python train.py --n_layer=14 --d_model=192 --experts_per_token=4 --d_shared_expert=0 --init_std_router=0.00621 --vocab_size=2048 --beta1=0.95 --steps=3251
Below are experts of layer 8 (counted from 0) of a mixture-of-experts language model. Rows are named router (the router's row for the expert), up (a neuron's input weights, with its number) and show model dimensions 0-191. Each number is 128 + 32 x the weight over its row's rms, rounded and kept within 0 to 255.
After each expert's rows: a language model's description of what the expert responds to. This comes from a sample of Wikipedia text that the model never trained on.

# expert 0
router [124 132 132 148 102 145 164 169 112 166  98 105 167 134 153  85 111 110 146 140 122 141 183  93 181 104 141 170 152 119  84 189  81 113 145  83  80 156 143 151  79 179 135 107 133 145 107  79  84  90 132 146 165 170  90 180 132  43 166 119 153 141 133 146 150 129 146 154 140 121 136 128 166 108  87 143 170 135 106 142 112 119 120 145 129 135  91  65  92  80 179 134  97 154 158 173 138 103 194  98 140  75 152 134 183 151  98 166 161 115 120 175 112 105 137 153 109 159 120 138 115 141 170 171 123  62 148 123 115 140 111 166 145 133 115 124 186 125 122 119  93 107  69 113 134 162 196  99  71  86 110 172 167 201 125 149 128 153 171 144  88 146  68 134 167 160  99 140 126 156 138  80  82  67  93  98 126 109 141  83 100 104 102 190 101 127 109  91 178 151  98  66]
up0 [141 165 217 119  94 169 133 125 103 162 146 135  84 124 140 115 107  94 141  73 121 116 114 131  93 150 105  96 162  95 133 154 153 111 140 149 215 134  99 116 141 106  80 119 127  96 107 152  78  86 157 210 104 121 167 117 121 171 184 131  77 120 178 118 172 140 126 143 122 168  67 129 179 103  66 159 174 122 151 146 123 122 115 144 136 101 120 123  78  66 111 103 176 142 150  80 119  76 122 121  85 172 136  93 166 161  96  89 179 151 114 202 190 139 102 105 101 125 106 174 227 137 139 115 124 124 146 151 148 148 108 126 140 100  34 141 133 136 111 125 135 123 148 180  67 140 119 152 117  95 110 152 149 120 138 109 156 144 158 159 160  70 151 134 108 124 134 139 145 120 185 156 127 137 129 129 119 161 172 192  82 116 160 155 144 129  62 147 142 135  88  91]
up1 [110 114 126 150 152  84  50 109 136 142 111 139 139 166 114  56 149 109 106 134 147 106  88 126 135  86 163 129 192 185 142 156 115 102 171  53  53  85 132 107 202 155  66  85 116 137  92 123 119 123 135 134  96 154 170 124 115 160  81 117 150  69 176  85 102 142 128 142 147  79  80 126 135  94 119  81  82 151 140 138 126 145  73 157 104  89 154 117  95 122 143  97 172 177 146 148 189 148 152 138 127 117 154 120  98  74 178 167 122 177 129 184  70 145 160  87 118 125 145 175 102  80  71 112 127 145 120 147 117 146 179  73 160 137  93 125 151 143 101 111 155 147  69 181 100 116 143 107  59  67  91 157 128 171  94 145 138 108 160  96 170 123 129 111  97 123 119 163 100 134 159 132 139 100 130 136 181 144  82 135  60 106 136 111 137 134 102  96 151 107 115 109]
Description: The word piece "er" inside words like Northern, temperature, iteration, sister; also year-range pieces like –19, (19 and decimal points.

# expert 5
router [198 145  90 149 142 113 121  68 155 170 182 107 110 102 110 171 223 118 124 137 142  89 138 106  84  81 179 104 145 114 136 144 143  98 147 102 108 113  85 107 121 145 156 160 105  99  84 116 167  83  99 152 154 138 113 138 104 177 124 162  68 120 141 126 123 186 147 142  95 122 155 171 138 110  80 123  62  82 152  91 130  82 129 194 132  95 183 112 131 168 183 146 193 183  77 148 144  73 106 105 143 128 143 106 127 134  72 137 124 161 158 153  93  79 150 160 119 143 102 159 118 148  88 183 133 120 150  89  77 115 124 144 159 177 134 119  82 130 121 142 182 182  81  97 127 145 177 146 182  70  74 110 130 123 151 116 143 134 139 143 116 156  98  94 171 141 107 157 102  88 130 158  61 126 118  79 133 157 126  88  86  82 152 141 164 141 145  83 111 118  87 104]
up0 [124 146 175 133 111 123 141 128 115 103 138 145 158 214 131 168 172 107 156 162 147  94  71 142 126 133 126 112 119  83 129 105 130 117 184 160  76 131 101 120 128 160 107 108  99  98  82 114 109 125  70 168  98 121 195 145 123  77 186 139 142 156 102 133 159  99 130 120 158  48 135 164  60  97 111 154 134 117 136  90 187 191 136 185  59  98 146 106 118 137 122 176 133 185 120 160 145 127 123 230 172 103 137 135 127 109 171  89 145 202 125 162 134 173 113 165 153  89 133  94  95 118 137 135 148  93 126 128 134 108  83  87 135 144 134 145 115 141 171 144 103 123 158 145 139 151 181  71 107  63  90 168  65 111 133 100 100 104 113 150 122 111 140 124 120 182 102 160 120 154 120  77  83 134  82 134 114 112  85 122 129 130 162 154 148 111  61 159 135 117 197  82]
up1 [127  40 133  53 129 116  74  81 108 143 138  75 153  98 141 132 140 142 131 121  97  88 164 118  91 110 134 133 153 177 117  66 110 137 133 145 106 152 142  92 186 131 109 212 135 139  72 107 126 123  88 129 173 113  79  96 141  98 104 167 129 191 177 171 115 146 173 133 197 126 126 100 140  89 130 103 118  87 140 120 124 153 112 131 137 120 101 131 143 134 124 143 132  93 133  62 175 156 125  99  59  88 107 182 204 105 147  98 138 109 120 168 183 149 157  90  97 139 163 129 104 131 153 146 136 163 184 104 149  91 154 150 106 150 120  94 133  62 185 163 141 180 105 151  92 187 158 130 110  75 176 148  89 127 161 155 160 176 136 152 119  92 120  91 131 124 112 178 161 170 136  92  69 128 119 141 127 117  80 104 147  95 189 131 111 117 147 119 111  96 142 193]
Description: Second pieces of words split after an opening letter or prefix, mostly s after fa (fascism, fascinating), plus ex, dis, pp.

# expert 38
router [106 143 174 138  62 148 118 177 145 104 168 106 173 158 132 143  97 122 128 166 120 130  95 167  88 132 127 103  99  86  99 119  92 159  94 148 129 140  81 126 162 148 114 161  98 111 160 123 131 102 153 167 119 105 141 132 107 105  99 164 166 149 143 145 124 133 158 198 104 157  65 159 109 195 151 104 169 108 107 155  89 159 149 102 147 118 106 178 175 148 177 144 157 160  86 111  98 197 139 149 154 134 140  66 122 104 162 151 123 150 112  77  93 110 144 136 112 123 137 202 161 116  90  84 175 102 147 101 126  99 147  75 180 145 130 125  81  96 203 146 108  95 135 102 142 197 133  76 112 163  79 164  87 166  88 121 131 133 178 191 108 158 156 198 142 146 141 128 106 112 200  97 146  85  44  85 177 128 170 147 126  89 136 115 139  99 125 141 106 170 124 157]
up0 [146 187 125  71 116 168 148 121  73 105 135 172 160 151 106  88 103 163 132 210 137 117  79 207 134 153  69 167 165 104 167 132 133 158 172  74  75  94  65 161 161 199 118 132 117 121 148 133 158 101 155 133 135 100 121 150 184 133 155 155 121 169  79 133  97 185 100 111 103 136 155 145 132 134 141 133 134 160  68 122  79 146 160 159  81  88 154 120 115 125 121  89 169  96 139 143  87 109 123 151 133 121 108 111 131 116 116  42 113 148  99 147 162  89 162 183 113 166 121 134  68 161 102 225 163 203 118 170 130 117 135 103 139 114 134  91  58 110 145 152 124 151 108 119 119 129 171 117 104 108 109 145 127 125 146 188  89 123 141 122  87 171 129  71 124  84 143 103 128 121 141 155 132 127 165  93 184 121 152 104 155  78  82  89 142 118 137 128 122 101 120  86]
up1 [199  93  85 142 161  89 162 138 123 119 191  99 120 125 150 130 147 144 113 138 112  84 193 129  53 212 155  90 143 158 140  89 125  88  93 163 144 110 134 193 149 158 158  94  95 132 117 131  94  36 157 175 132 122 105 147 206 143 155 143 126 130 138  65 106 118  79 176 111 117 144 179  94 108 116  92 118  80 147 144 132 152 141 125 129 131  91 255 104 142 172 159 137 123  72 136  99 130  78 123 154 123 117 150 136 115 155 128 119 141 135  97  94  55 143 211 115 103 149 171 146 162 117 119 138 152 133 102 164 159  97 142 114 152 110 125 137 125 129 164 148 119 101 176 148 155 145 107 102 159 121 104 136 123 110 162 107  61 167 148 119 111 172 157 122 123 118 193 210 130 118 151  88 115 117 152 113 110 112 125  88 131 154 103 121 176 115 120 148 161 128 128]
Description: Final pieces of nouns, especially ade, my, ia, ium, age, way (academy, media, aphasia, heritage, railway); also Division, Association, Club, team.

# expert 51
router [ 95 110  97 100 107 106 133 161 111 129 151 111  57 168 144 148  91 127 102  64 116 124 150 167 153 138 103  94 148 121 100 132 165 146 147 110 130 188  85 112 109  89 134 121 130 114 122 105 105 115 127 145  85 187 160 153 147 173 168 100 175 150 177  78 146 125  79 103 160 203 131 159  59  91 102 141  63  80 126 116 137 139  96  88 181  73 150 134 114 108 133 135 105 127  70 136 164 102 132  63 119 147 102 121 202 122 169 145 142 159  78 174  93 105 124 127 145 121 113  80 175  85 113 155 113 171 147 185 160 122 159 185 114 147 143 117  97 107  94 146  92 125 132 140  79 129 120  87 139 178 159 146  58 114 103  79 152 169 160 105 147  72  80 176 115 191 115 144 126 135  99 151 177 118 140  63 131 147 135 115  82 151 109 144 140 123  80  70 166 103  79 129]
up1 [126 119  78 125 131 127 163  91 142 106 105 148 130 173  95  76 151  76  72 100  92 123 154 180  67  35 100  86 126 158 145 140 166  94 160  88 118 141 179 156 165  93 130 104 170  97 115 116 177 129 126 123 103 104 158 170 186 121 159 136 182 120 113  91  84 213 129 108  62 123 148 113  83  76 133 113  81 148  91 168 144 134 145 111  95  74 162  99 187 152 102 120 121 134 120 113 103 132 130 103 119 127 183 149 136 159  94 135 122 130  90 150 139 155 120 121 117 151  95 116 120 111 157 186 119 157 135 135  90 130 216 106 152  95 110 121 147  88 158 167 151 160 119  78 114 133 214  91 195 111 152 113 112 119 136 144 118  87 145  74 108 118  99 118 151 123  54 159 161 104 158 141 147 110 161 130 107 140 156 114  76 142 155 113 157 113 137 112  31 114 150 134]
up2 [167 119 132 106 145 154  78 139  94  64  72 147 102 134 147 159  84 127 103 120  66 174 166 140 118  90 143  86 108  83 134 156 142 130  95  51 146 163  76 141 145 145 136  91 130 137  61  83 117 114 107 112 168 128 145 156  84 103 153 138  57 140 136 172 115 106  99 150 127 132 142 121 113 124 143 131 131  84 196 116 121  85  80  83 134 129 117 148 145 115 126  95 143 117  61 130 128 114 162 177 159 177 113  74 150  79 182 137 142  98  21 174  88 144 113 159 151  96 133 150 162 170 103 115  80 133 127 124 137 143 126 106  96 128  68  86 161 112 200 123 136 104 183  95 120 150 131 168 139 155 177  86 151 113  68 152  77 134 113 123 222 115 155 147 100 183 109 110 175 102 170 119 140 120 105 152 134 148 131 179 143 129 134  98 129  92 148 122 142 130 114 191]
Description: Single digits and number pieces in statistics and tables, and units like km, million, per, sq mi, plus ev in Chevrolet.

# expert 6
router [127  82 128 156  60  80  94 147  29 145 113 150  76 139 141 128  63 117 159 133 132 123 120 118 164 143 167 128 135 173 113 152 106  73 153  77 105 130  94 124 151 143 118 144 165 169 135 134 126 167 108 238 147 136 126 127 155 101 102 105  96 104 110 138 124 108 129 144 135 147  76 102 159 142 161  32 146 165 183 107 134 149 171 129  97 130 162 115 160 151 113 150 102 141  97 124  81 137 120 122 120 133  83 133 135 137 170 155 183 179 115  77 123 160 100 138  80 152 171 248 129 139  80  63  87 139  84 124 126 115  91 137  89 158  81  78 108  75 123 147  90 133 153  91 138 111 121  76 111 185 174 110 167 142 124 149 116 113 139 110 124 145 137 133 103 131 144 158 150 116  68 150  64 134 121 190 156 133  89  95 136 145 108 135 103 140 148 154 159 128 133  93]
up0 [144 149 111 154 142 146 132 142 146 109 158 158 139 152 131  78 172 153 146  92 149 121 130 154 152 135  99 134  65 104  96 100 172  72  75 121  82 125 103 102 135 161 127 195 114 151 101 121 155 156  94 107 107 184  75 145  15 128 146 183 127 164 139 120 134 104 115 184 159 100 104 159 139 102 195 116 114 118 160 101 111 133 147 154 149 111  57  98 142  97 148 118 106  83 145 124  89 138 159 149  76  96 110  99 111 144  84  90 142 148 120 140 104 104 138 156 114 194 134 120 131 109 161  95 130 115 150 176 193 123 102  22  92 135  93 157 165 103 111 116 124  90  99 145 189 118 121 164 147 109 125 132 127  90 124 117 118  92 170 152  68 124 132 142  96  83 210 113 153 169  40  83 134 159 156  88 103 132  88  98  98 128 160 136  94 145 179 146 121 128  85 161]
up1 [109  88  89 141 192 117 156 109 124  99 148  79 162  77 132 140 147 130  60  49 109 106 112 145 133 113  51 135 143  98 159 138  90 107 124 130  80 155 102 141 164 135  98 164 121 184 146 178 124 130 115 131 125 170 115 103 111 113 141 161 108 160 122 160 141 119 210 120 238 157 129 112 124 116 184 107 129  74 156 105 142 104 135 103 132  82  91 103 138 142 169 118 159 117 115 100 163 120  96 176 117 183 151 140 129 134  85 169 115 163 123 125 160 107  59 113 167 101 159  98 110 161 106  85 130  61 193 117 163  67 107 136  89  99 180 146 133 160 130 140 124 107 148 122 116 149 155 119 115  86 106 183  95 134 127 105 160 188 131  81 103 140 160 177  49 110 125 150 154 122 177 124 141 114 136 103 150 114 115 179 117 142 135 103 102  33  73 112 133 121 130  96]
Description: Pipe column separators in wiki tables, plus semicolons, colons and commas separating fields in results lists, infoboxes and discographies.

# expert 54
router [ 71 171 120 102  96 158 139 120 153  84 125 158 100 146 139 126  93 132 157 111  99 149 184 145 160 135  51  99 126 105  92  98 110 159 202 124 199 137  91  98  98  76 182 172 189 148 135  90 193 157 173 110 146 165 179 157 147 154 170 161 166 153 186 147 100  97  75 117 146  95 143 160 165 161 178 184 110 120 127 146  84 128 174  91 174 125 156 112 164 164  74  81 103  78 145 149 185 111 141  82 159 117  98 122 132 147 119  98 139  67  94 141  91 101 144  86 145 129 141 114 146  94 102  85 148 125 170 173 143 164 148 149 187 109 147 135 168 122 149 119 111 182 192 100 109 109 160 154 101 127  94  96 126 131 170 130  99 130 160 120 157 151 162 123 161 147 112 127 108 114 159 110  96 113 108 171  78 206 142 129  83 133 120 101 138 174 106 162 155 151 135 121]
up1 [113 138 150 134 131 136 175  61 104 122 168 189 141  71 124 100 144 104 136 140 124 133 101 105 100 117 146 124 108 110 156 132 146 112  44  97 118  96 149 120 116  88 189 146 127 120 162  72 148  26  88 138 131  98 151 142 123 105  84 109  95  96 129  91  76 163 188 119 194 147 186 148  65  97  89 132  79 101  87 117 152 161 121 156 114 182 138 126 102 110  97 141 105 126 188 125 114 115  97 121 153  58 112 141 200  37 168 158 115 181 136 116 130 110 177  95 149 128 146 114  58 116 158 148 103 103  62 112  86 161  87 148 123 140 106 137 176 164  69 193 127 124 121 119 130  95 141 107 111 117 158  96 158 143 106 115 130 112 126 130 159 132 126 117 171 141 176 146 109 166 119 116 124 141  78 136 106 112  79 132 156 127 192  96 122 140 102 131  99 174 166 178]
up2 [179 146 105  94 163 104 129 159 128 137  70 108 138 147  55  90  99 187 157 122 121 165  72 157 150  79  97 119 129  96 171  58 138 127  90  72 114 131 164 117 131 169 173 150 129  84 116 129 128 113  94 168 159 107 148 121 116 151 154 146 148 116 164 170 110 166 109 124 170 122 154  88  89 158 123 120 121 131 106 143 153 163 218 156 116 118 159 167 129 168  97  96 131 149 161  87 115 168  53 126 122 124 125 110 112 139 179 125 104 145 117  72  94  88 158 111 147 152 136 155 134 155 136  94 102 120 144 125 122 130  69  97 144  62 159  73 136 127  52 155 130 132 143 134 105 141 165 113 161  89  80 121 112 159  69 185 105 172 130 124  74 139 128 116  87 149 154  79 142 143 195 121 128 112  80  90 133 147  92 216 115 161 140 122  75 109 129  76  95  61 106 176]
Description: Whole numbers starting after pipes, colons or "No.", such as squad numbers, reference numbers, scores and counts like No. 65.

# expert 22
router [157 119 132  73 102 109 125 124 176 161  34 120  67 151 134 138 110 117 133 128 190 102 157 126 135 148 184 132 154 157 131 107  98 105 143 141  84 149  84 176 124 134 138 122 158 139 101 129 158 157 138 146  91 165 150  77 107 126 135 117  81 140 138 184 176 180  90 141  97 153  83  71 135  93 138 114 141 150 174 130 149 170 218 146 138 152  70 104 127  86  71 187 111  88 163  80 123  93 192 121 138  94  45  81 136 116 119 156 158 152  78 108 146  66 136 111 145 117 136 138 112 146 145  72 160  80 162 187 145 118 121 160 133 113 115  94  74 155 155 114 110 147 158 128 140  68 132 103 129 156 129 114 119 121 168  86 132  94 170  99 181 208 105 202 128 136 102 148 137  83 146 119 110 126 117 146 195 135 120  90  99 122  92 106 114 144 134 173 138 141  97 137]
up0 [ 75 128 124 154 169 146  83 120 105 117  96 119 128 173 122 133 148 144 113 134 124 153 124 135 140 146 187  93 102 159 141 115 211 100 127 158 130 130  90 127 163 140 186 119 107 142 145 157  91 124 147 121 171  84 124 156 109 178 123  81 130 132 146 153  83 102 119 145 112 148 110 116  48 117 129 114 168 108 135 143  29  74 123 104 117 128 114 161 165 117  57 154 120  95 139 147 101 151 153 107 114 148  86  90 127 140 168 163 146 224 180 175 124 146 133 126 109  84 168  81 144 118 140  91  97 179  65 188 123 146 188  64 104 122 148  93 155 133 165 135 106 130  88  93 104 109 105 163 144 166  58 100  98  94 179 122  79 140 170 130 138 146 142 117  66 144 142  84  98  88 176  84 117 116 118 155 121 118 115 188 151 168  96 122  89  78 132 168 170 165  87 137]
up1 [161 160 206 159 130 161 115  88 106 142 167 109 166 157 142 134 100 113 108 122 155 135 137 155 117 118 156 158 102 140 109  99 113 169 191 107 167  87 107  99 100 119 144 152  82 138  85 133 168 146 115 149  93 105 119 175  84 128 126  85 174  99 184 107 139 113  76 131 129 114 104 141 113 110 147 169 128 107 232 100 113 128 136 114 141 152 107  86  95 129 151 111 122 124 182 140 130 143 174 149 115  56 126 112 114 152 101 113 103 125 138 168 138 121 132 117  40  90 136 133 171 103 154 131 117 120  77 115  98 135 199 203 153 154  77 189 163 162 108 164 169 138  71  89 128 131 117  51 143 147 125 135 125  59 102  92  35 162  87 131 175 147 126  45 122 154  59 110 123 160 141 108 184 121 111 109 152 149 100 104 132 137 113  86 101 136 157 136 132 124 163 156]
Description: Pipe characters opening or dividing markdown table rows, plus dashes and bullets starting list items, in data tables and lists.

# expert 50
router [109 138 170 136 175  90 106 137 174 166 139 188 151 144 100 160 132  62 103 149 108 149 112  94  84 154 153  82 145 153 192  84 122 139 178 155 180 132 142 155 117 182 116 137 138 147 154 109  92 191 140 143  91  79 128 164 139 131 137  82 138 127 163 120 160 133 143 104 157  85 150  96 140  93 189 110 137  89 107 105 133 160 174 165 132 117 145  75 134 113 142 172  91 123 108  91 134 133 155  86  92 154 102 151 124 103 105 138 122  56  29  95 124 154 173 187 167 104 146 108 137  85 102  82 108 124 158  65 126 143 177 153 143  95 181 147 134 131 152  94 157 126 183 143  67 148  86 154  86 146  95 129 146  86 114 116 124 160 109 124  86 129 118 111 169  88 185 122 132 103 138 123 197  99 106  51 121 133 172 168 136 129  95  97 129 108 185 175 167 133  89 165]
up0 [175 195  94 136 100 172 135 178 127 144 103 181 126 117 130 103 119 151 100  72 151 142 131 144 143 156 103  98 155 131  92 194 105 105 154  35 146 139 109 120 147 186 116 114 100 147 118  94 162 144 107 121 182 142 112  23  96 124  30 126 127 176 141 142 157 133 139 185  76 135 103 170 167 134 105 113 110 110 136 129 119 121 126 146 121 187  91 100 127 112 138 138  93  87  89  81 149 177 109 152  93 114  97 161  55 114 125 147  93  94 116 137  65 112 103  90 128 145  92  96 170 129 128 155 124 124 112 141 131  94 135 137  73  94 108  98  51 166 121 117 126  68  91 184  93 121 130 125 109 131 170 121  73 120 114 107 168 134 179 161 154 127 153 128  78 130  93  77 158  78 130 153 105 153 103 138 170 125 168 119 116 143 115 215 115 136 131  84 120 100 116 166]
up1 [190 194 130 109 190 133  90 143 105 142 154 118 141  86 129 163 117 110 154 121 119 159 161  98  89 135 132 108  98 126 187 185 158  91 168 142 125  65  63 100 168 173 140 149 146 160 139 126 157 159 110 100 125  86 187 147 147  82 160 151 159 160 143  81 135 117 145  82 106 114 150 137 164 127 113 118 168 117 163 119 130 159 120 109 181  98 125 114 167 144  80 101 104 155 137 144  95 139 134 102 138 169  98 126 148 173 171 149 168 145 165 196 167 154 163 169 182 172 195 100 129 140 144  36 138 152  93 141 127 128 143 125  96 170  97 135 115 141 102  46 142 131 121  68  70 105  81 146 106 103  73 182 139 116 138 163  84 132  79 137  96 133 133 133 152 124 175  42 143  80 153  90  96 135 159 120 124 139  98 162 146 151  67  91 162 162 133 149 136 134 111 140]
Description: Final or middle pieces of unusual proper names, places, and taxon names, such as -ford, -ville, -burg, -ki, ć, plus CJK byte pieces.

# expert 14
router [ 79 168  72 103 193 140 105 106 145 139 145 133 191 118 190 112 129 132 144 102 136 139  72 121 160 107  99  89 110 117 165 140 116  76 118 127  74 148  62 104  64 186 111 132 137 156  95 151 121 107 137 139 112 134  56 105  80 131 117 147 151 152  94 108 138 144 170 123 142 110 137 129  87 149 144 153 138 152 106 118 105  86 111 119 148  96 114 118 118  95  96 142 101 204 175 146 115 130 194 105 174 102 157 129 108 167 111 111 161 132 101 118 111  71 202 162 133 135 117 183 176 158 170 184 113 166 130 113 145  91 100 112 116  72 111 106 180 188 121 154 151 102  88  91 146  82  95 165  87 171 113 113  75 129 149 101 125 122 121 151 172 147 107  78 174 136 141 118 149 101 171 156 104 143 143 107 140 114 167 127  97 176 121  45 176 169  92 159 125 138  54  69]
up0 [122 168 149 194 107 155 121 167  66 130 178 116  99  81 183 137 120 140 112 131 167 141 136 106 120 155 107 115 125 109 124  97 138 186 155 119  95 103 117  97 113 135 129 128 150 139 117 117 142 170 101  72 124 164 130 217 168 137 140 118  78 125  89 104 134 128 108 152  93 113 112 129 153 138 142 114  65  83 117 144 155  95 143 123 104  96 190 132 135  99 172  73 166 163  58 115 116 122 186 146 177 163 136 132 148 163 115 104 139 145 167 124  93 162 165 158  91  88 161 155 127 122 135  72 158 108 105  79 122 156 159 128 113  89  83 194 184 114 133 126 151 137  86  94 149 145 119 150 125 111 130 141  75 140 141 150 140  96 120 128 139  95 125 105  96 108 142  87 192 165 168 185 134 196 170 176 201  74 109  78  87 139  66 209 101 138 123 104 146 188 130  68]
up1 [127 126 141 108 118  78 110  85 153 145 158 126 156 129 148 153 148 161 141  96 129 158  94 144 156 142 158  89 139 150 139  93 199 132 114  98 129 137 184 143 149 126 109 125 166 136  74 103  82  53  54 170 141  74  98 115 128 134  69 140 119 113 118 118  85  79  71 172 144  91 135 100 155 178  37 138 117 169 100  71  92 110  62 148 193 115 184 134 146 153 133 139 155 132 182 108 137 166 158 104 119  58 137 126 135 105  75 133 162 180  95  86 146  99 176 156 153 151 139 136  75  91 127  74 140 200  81 124 124 173 162 126 174 137 170 141 127 203  96 159 166 134 157 143  95 147 153  68  84 139 138  72 141 121 158 144  77 162 183 140 142 118 107 110 134 102 150 121 183 131 153  87 100 138 155 145 111 132 101 136 126 130 106 114 121 135 175  99 125 118 126 117]
Description: Inner word pieces, mostly ed, u, i, ur, inside longer words like schedule, Macedonia, courts, purges; also past participles such as released, published.

# expert 43
router [117 157 141 119  94 137 164  86 148  88  94 155  42 142 211  87  96 144 202 146 119 159 140 145 132  97 156 137 123  76 109 169  94 116 105  79 112 106  88  94  66 150 111 161 202 122 126 110 174 130 106 146 135  83 152 144 201 170 110 123 121 125  73  96  83  90 161 129 109 156 143 104 116 167 159 153 114 130 137 131 132 133 170 113 189 126 166 147 136 118  98  93 105 164  91 156 106  89 154 119 122 133  82 105 125 110 131  98 157 146 138 115 134 185 161 150 125 160 191 131 101 133 113 161 161 190 111 104 112 123 103 160 122  89  61  98 121  73 126 128 113  87 108  65 127 141 119  87 120 120 123 141 152 127 128 145 125  98 189 146 103 136 134  90  91 181  40  78 121 115  92 181  68 138 151 152 103 122 101  88 117 110  80  66  95 178 124 143 115 143  73 108]
up1 [182 121 114 110 107 129  82  76 114 124 211 169  98 106 185  90 155 125  90 104 141 159 123 159 124  79  89 150 129  84 141 127  95 141 140 129 117  66  86 133 168 150  96 131 115 167 149 152 161 157  61 181 134  96 150 150 106 125  94 146 107 119 139 174 138 125 153 135 139 123 141 156  99 161 113 104 107  83 141  84 164 166  71 143  99 141  81 107 131 135  91 125 118 169 158 114 128  73 141 134 131 140 121  64 146  88 201  85 174 178 117 134 165 105 112 179 119 191 141 129 159 119 123 158 184  91 123 103 122 102 121 165  98  87 158 101  69 104 137 101 153 120 138  78 139  60  89 187 138  64 219 108  86 101 165 161  74 104 161 114 152  92 130 125 161 115 123 103 124 142  62 139 103 142 107 109 145 143  95 156 132 115 208 164 156 177 135 126 132 151 120 156]
up2 [ 87  73 106 159 166 126 127 106 165 182 100 127  84  90 152 141 139 109 123 113 147 107 115 123 119 132  80 160 160 158 168 125  94 135 174 111 164 155 154 142 115  97 150 141 127 119 159 131 145 155 127 160 107  86 135 140 120 174 131 106 164 206 152 114 122 103 143 129 167  98 122 113 143 108 114 170 191 110 196  94 129 104 135 104 117  81 162 172 115 155  93 179 193 135  75 172 160 137 155 166 141  97 117 146 137 134 126 109 173 129 161 134 160  78 141 144 145 104 110 137  99 142  83 124  55 163 130  84  72  96 121 175 148  67 170 106 148  77 159 120 116  82 123 142  51 139 180 210 138 173 122 151 140 163 105 152 142 151 136 209 123  82 134 169 123 107 182  42 147 134 119 157  95 138 219 118  99 106 117 111  94  86 161 108 110 160 164 143 132 126 176 123]
Description: Colons after infobox field names like Works:, Designated:, plus born, year ranges like –20, and Preceded by.

# expert 42
router [ 92 153 126  85  92 143 159 142 122 106 176 184  62 160 162 136 133 110 110  32 105 118 151 126 132 175  39 181 152 126 100  97 121 105 143 153 163 143  81  65 101 139 152 129  83 147 112 124 164 140 145 106  89 154  88 177 176 139 147 174 147  79 119  41 128 102 103 108 126 135 121 114 143  95 160 141 117 118 186 134  86 177 109 100 123 133 135 110 141  85 124 116  94 114 132 156 165 144  96 122 168 117 105 158 155 139 118 109 149 123  81 164  92 109  58 123 139 176  97 178 150  53 111 122 120 144 157 132 114 169  97 110 158 118 143 124 134 116 160 110 116 146 153 102 112  67 125  81 180 145 136  85 124 134  85 108 118 101 125  84 155 126  92  96 132 144 103 170 102 156  66 116 106 145 127 124 150 170 114  79  57 105  91 156  55 139  72 132 161 179 145  65]
up1 [116 151 203 179  88 128 124 186  68  80 126  91 174  93  83  93 134 144 121 114 151 134 134 132 166 158 173 136 118 116  90  93 120  78 152 114 130 109 104  72 118 146 162 107 144 132  86 155  83 176 177 162  87 144  95 108 126  81 118 122 119 171  84 106 108  81  74 107 131 145 106 166 172 147 100 121 126 142  76  76  80 101 162 150 134 102 188 123 148 172  55 107 164 125 101  78 124 143 112 105 146 127 123 119 139 156 105  63 133 128 119 136 129 125 141 120 120 143 131 137 142 123 109 126 169 213 114 127  76 142 159  68 141 105 152 155 191 138 118 164 117 150 143 107 119 197 227 116 127  88 156 135 168 122 152  75 164 107 175 130  88 126  79 105 108  63  81 102 103 152 154  57 123 119 103 126 159 133 112  78 111 176 139 118 166 152 129 110  84 130 100 108]
up2 [162 143  91 150 161 157 131 156 151  76 182  84 108  77 159 128 145  98 167  56 144  94 137 118 156 120 107 125 151 139 130 132 104  69  94 196 132  86 126  19 198 155 135 125 153 140 151  83 144 125 110 119 144  29 116 101 150 128 145  99 163 123 131 173 139 126  82 202 143 109 172  85 124 111 175 115 142  83 105  89 141 160 126  97 131 153 111  67 147 100 105 101 110 115 124  78  59 118  79 101 146 149  96  98 157 106 177 125 117 134  88 111 180 104 119 127 178  78  96 134 138 105 155 107 115 156 124 135  93 189 118 141 104 126  94  95 106  91 183  83 168 178  87 135 109 135 154 130 144 160 141 103 141  81 135 110 135 153  81 198 138 152 140 100 100 126 151 128  97 162 133 161 106 137 129 117 147 180  88 155 167  84  71 106 150 148 145  88 100 124 115 111]
Description: Digit groups, decimal points and thousands commas inside numbers in election tables, coordinates, statistics and scores, such as 60.0, 2–0.

# expert 30
router [203 140 132 121  86 131 144 115 111 123 122 141 124 132 159 153  87 155  97 116 126 156 107 210 172  98 127  84  99  89  88 162 133  86 154 168 162 160 184  91 108 141 113  79 193  90 125 140 149 116  62 130 182 181 151 134 113 126  74 119 108 175  96 128 116 103 151 120 149 142 135 145  96  95 143 122 174 198 126 119  95 153 104 157 132 139 131 122 189 172 137 128 121 143 159 115 133 120 193 180 154 153 153 114  93 116 172 115 101  86 110  98 114 161 131 126 184 132 118 141 149 134 133  99 167 140  97 132  85  91 155 120 129 180 156 142 138 128 108 137 117 117 124 161 157 158 193  83 135  96  83  71 136 121 172 105 118 157 152 160 150 150 136 211  93  46  53  81 121 143 113 109 151 107 182  70  94 104 165 129 180  57  91 170 114 107 149 155 123 156 160 169]
up0 [101  82  47 164 100 139 134 115 153 152 115  62 172 170 132  96  82 133  85 153 157 112 155  98 166  95 115  53 164  80  90 133 193 118 164 116 103  94  43 103 140 137 149 123 183 119  88 103 142 156 117 124 131 105 141 131 123 101  75 125  89 150 138 123 113 171  98 139 124 123 122 102  74 134 161 146 173  91 129 114  75 119 168 115  85 164 118 115 117 129 100 159 136 161 149  99 137  78 148 128  86 127  46 128 122  97 131  76 117 104 144 175 122 162 125 174  80  96  94 142  91  81 155 124 116 119  93 168  88 114 145 147 158  52  98 151 144 124  87 176 156 114 150  79 104 151 149 121 140 128  98 132 141 202 106  83  96 101  82 155 187 174 102 145  93 128 189 173 132 124 125 141 100 125  99 100 117 121 129 159  95 158  96 145 113 143 198  77 121 103 166  86]
up1 [150 143 119 165 101 139 101  86 118 154  92 114 167 145 137 123 108 144 156  88  83 136 134 130  77 105 139 143  98 129 153 112 140 117 189  90 148 175 122 188 155 156 109 127 143 130 141 178 118  72 173 147 127  96 139 118 107  85  62 151  53 144 135 150 128 147 150  83 124 157 101 157 131 126 103 190 103 113 124 127  70  97 127 142 137 150 137 117  87  76  77 134 132 100  69 203  99  77  90  89 188 158 104 129 182 139 126  73  82 135  94  61 153 180 131  86 154 129 147 120 149 145 124  96 156  96  85 151 120  77 166  65 142 152 122 128 114  75 123 149 118 174 191 112 109  83 128 127 124 169  83 126  76 130 170 108 143  98 171  95  74 116 172 121 128 119 105 168  87 149 144 173 107 123 145 170 101 176  77  98 129 108 121 169 107  89 106 119  40 112 172 109]
Description: Word-final suffix pieces completing adjectives and nouns, such as -al, -ary, -ical, -ial, -ual, as in National, Orchestral, Elementary.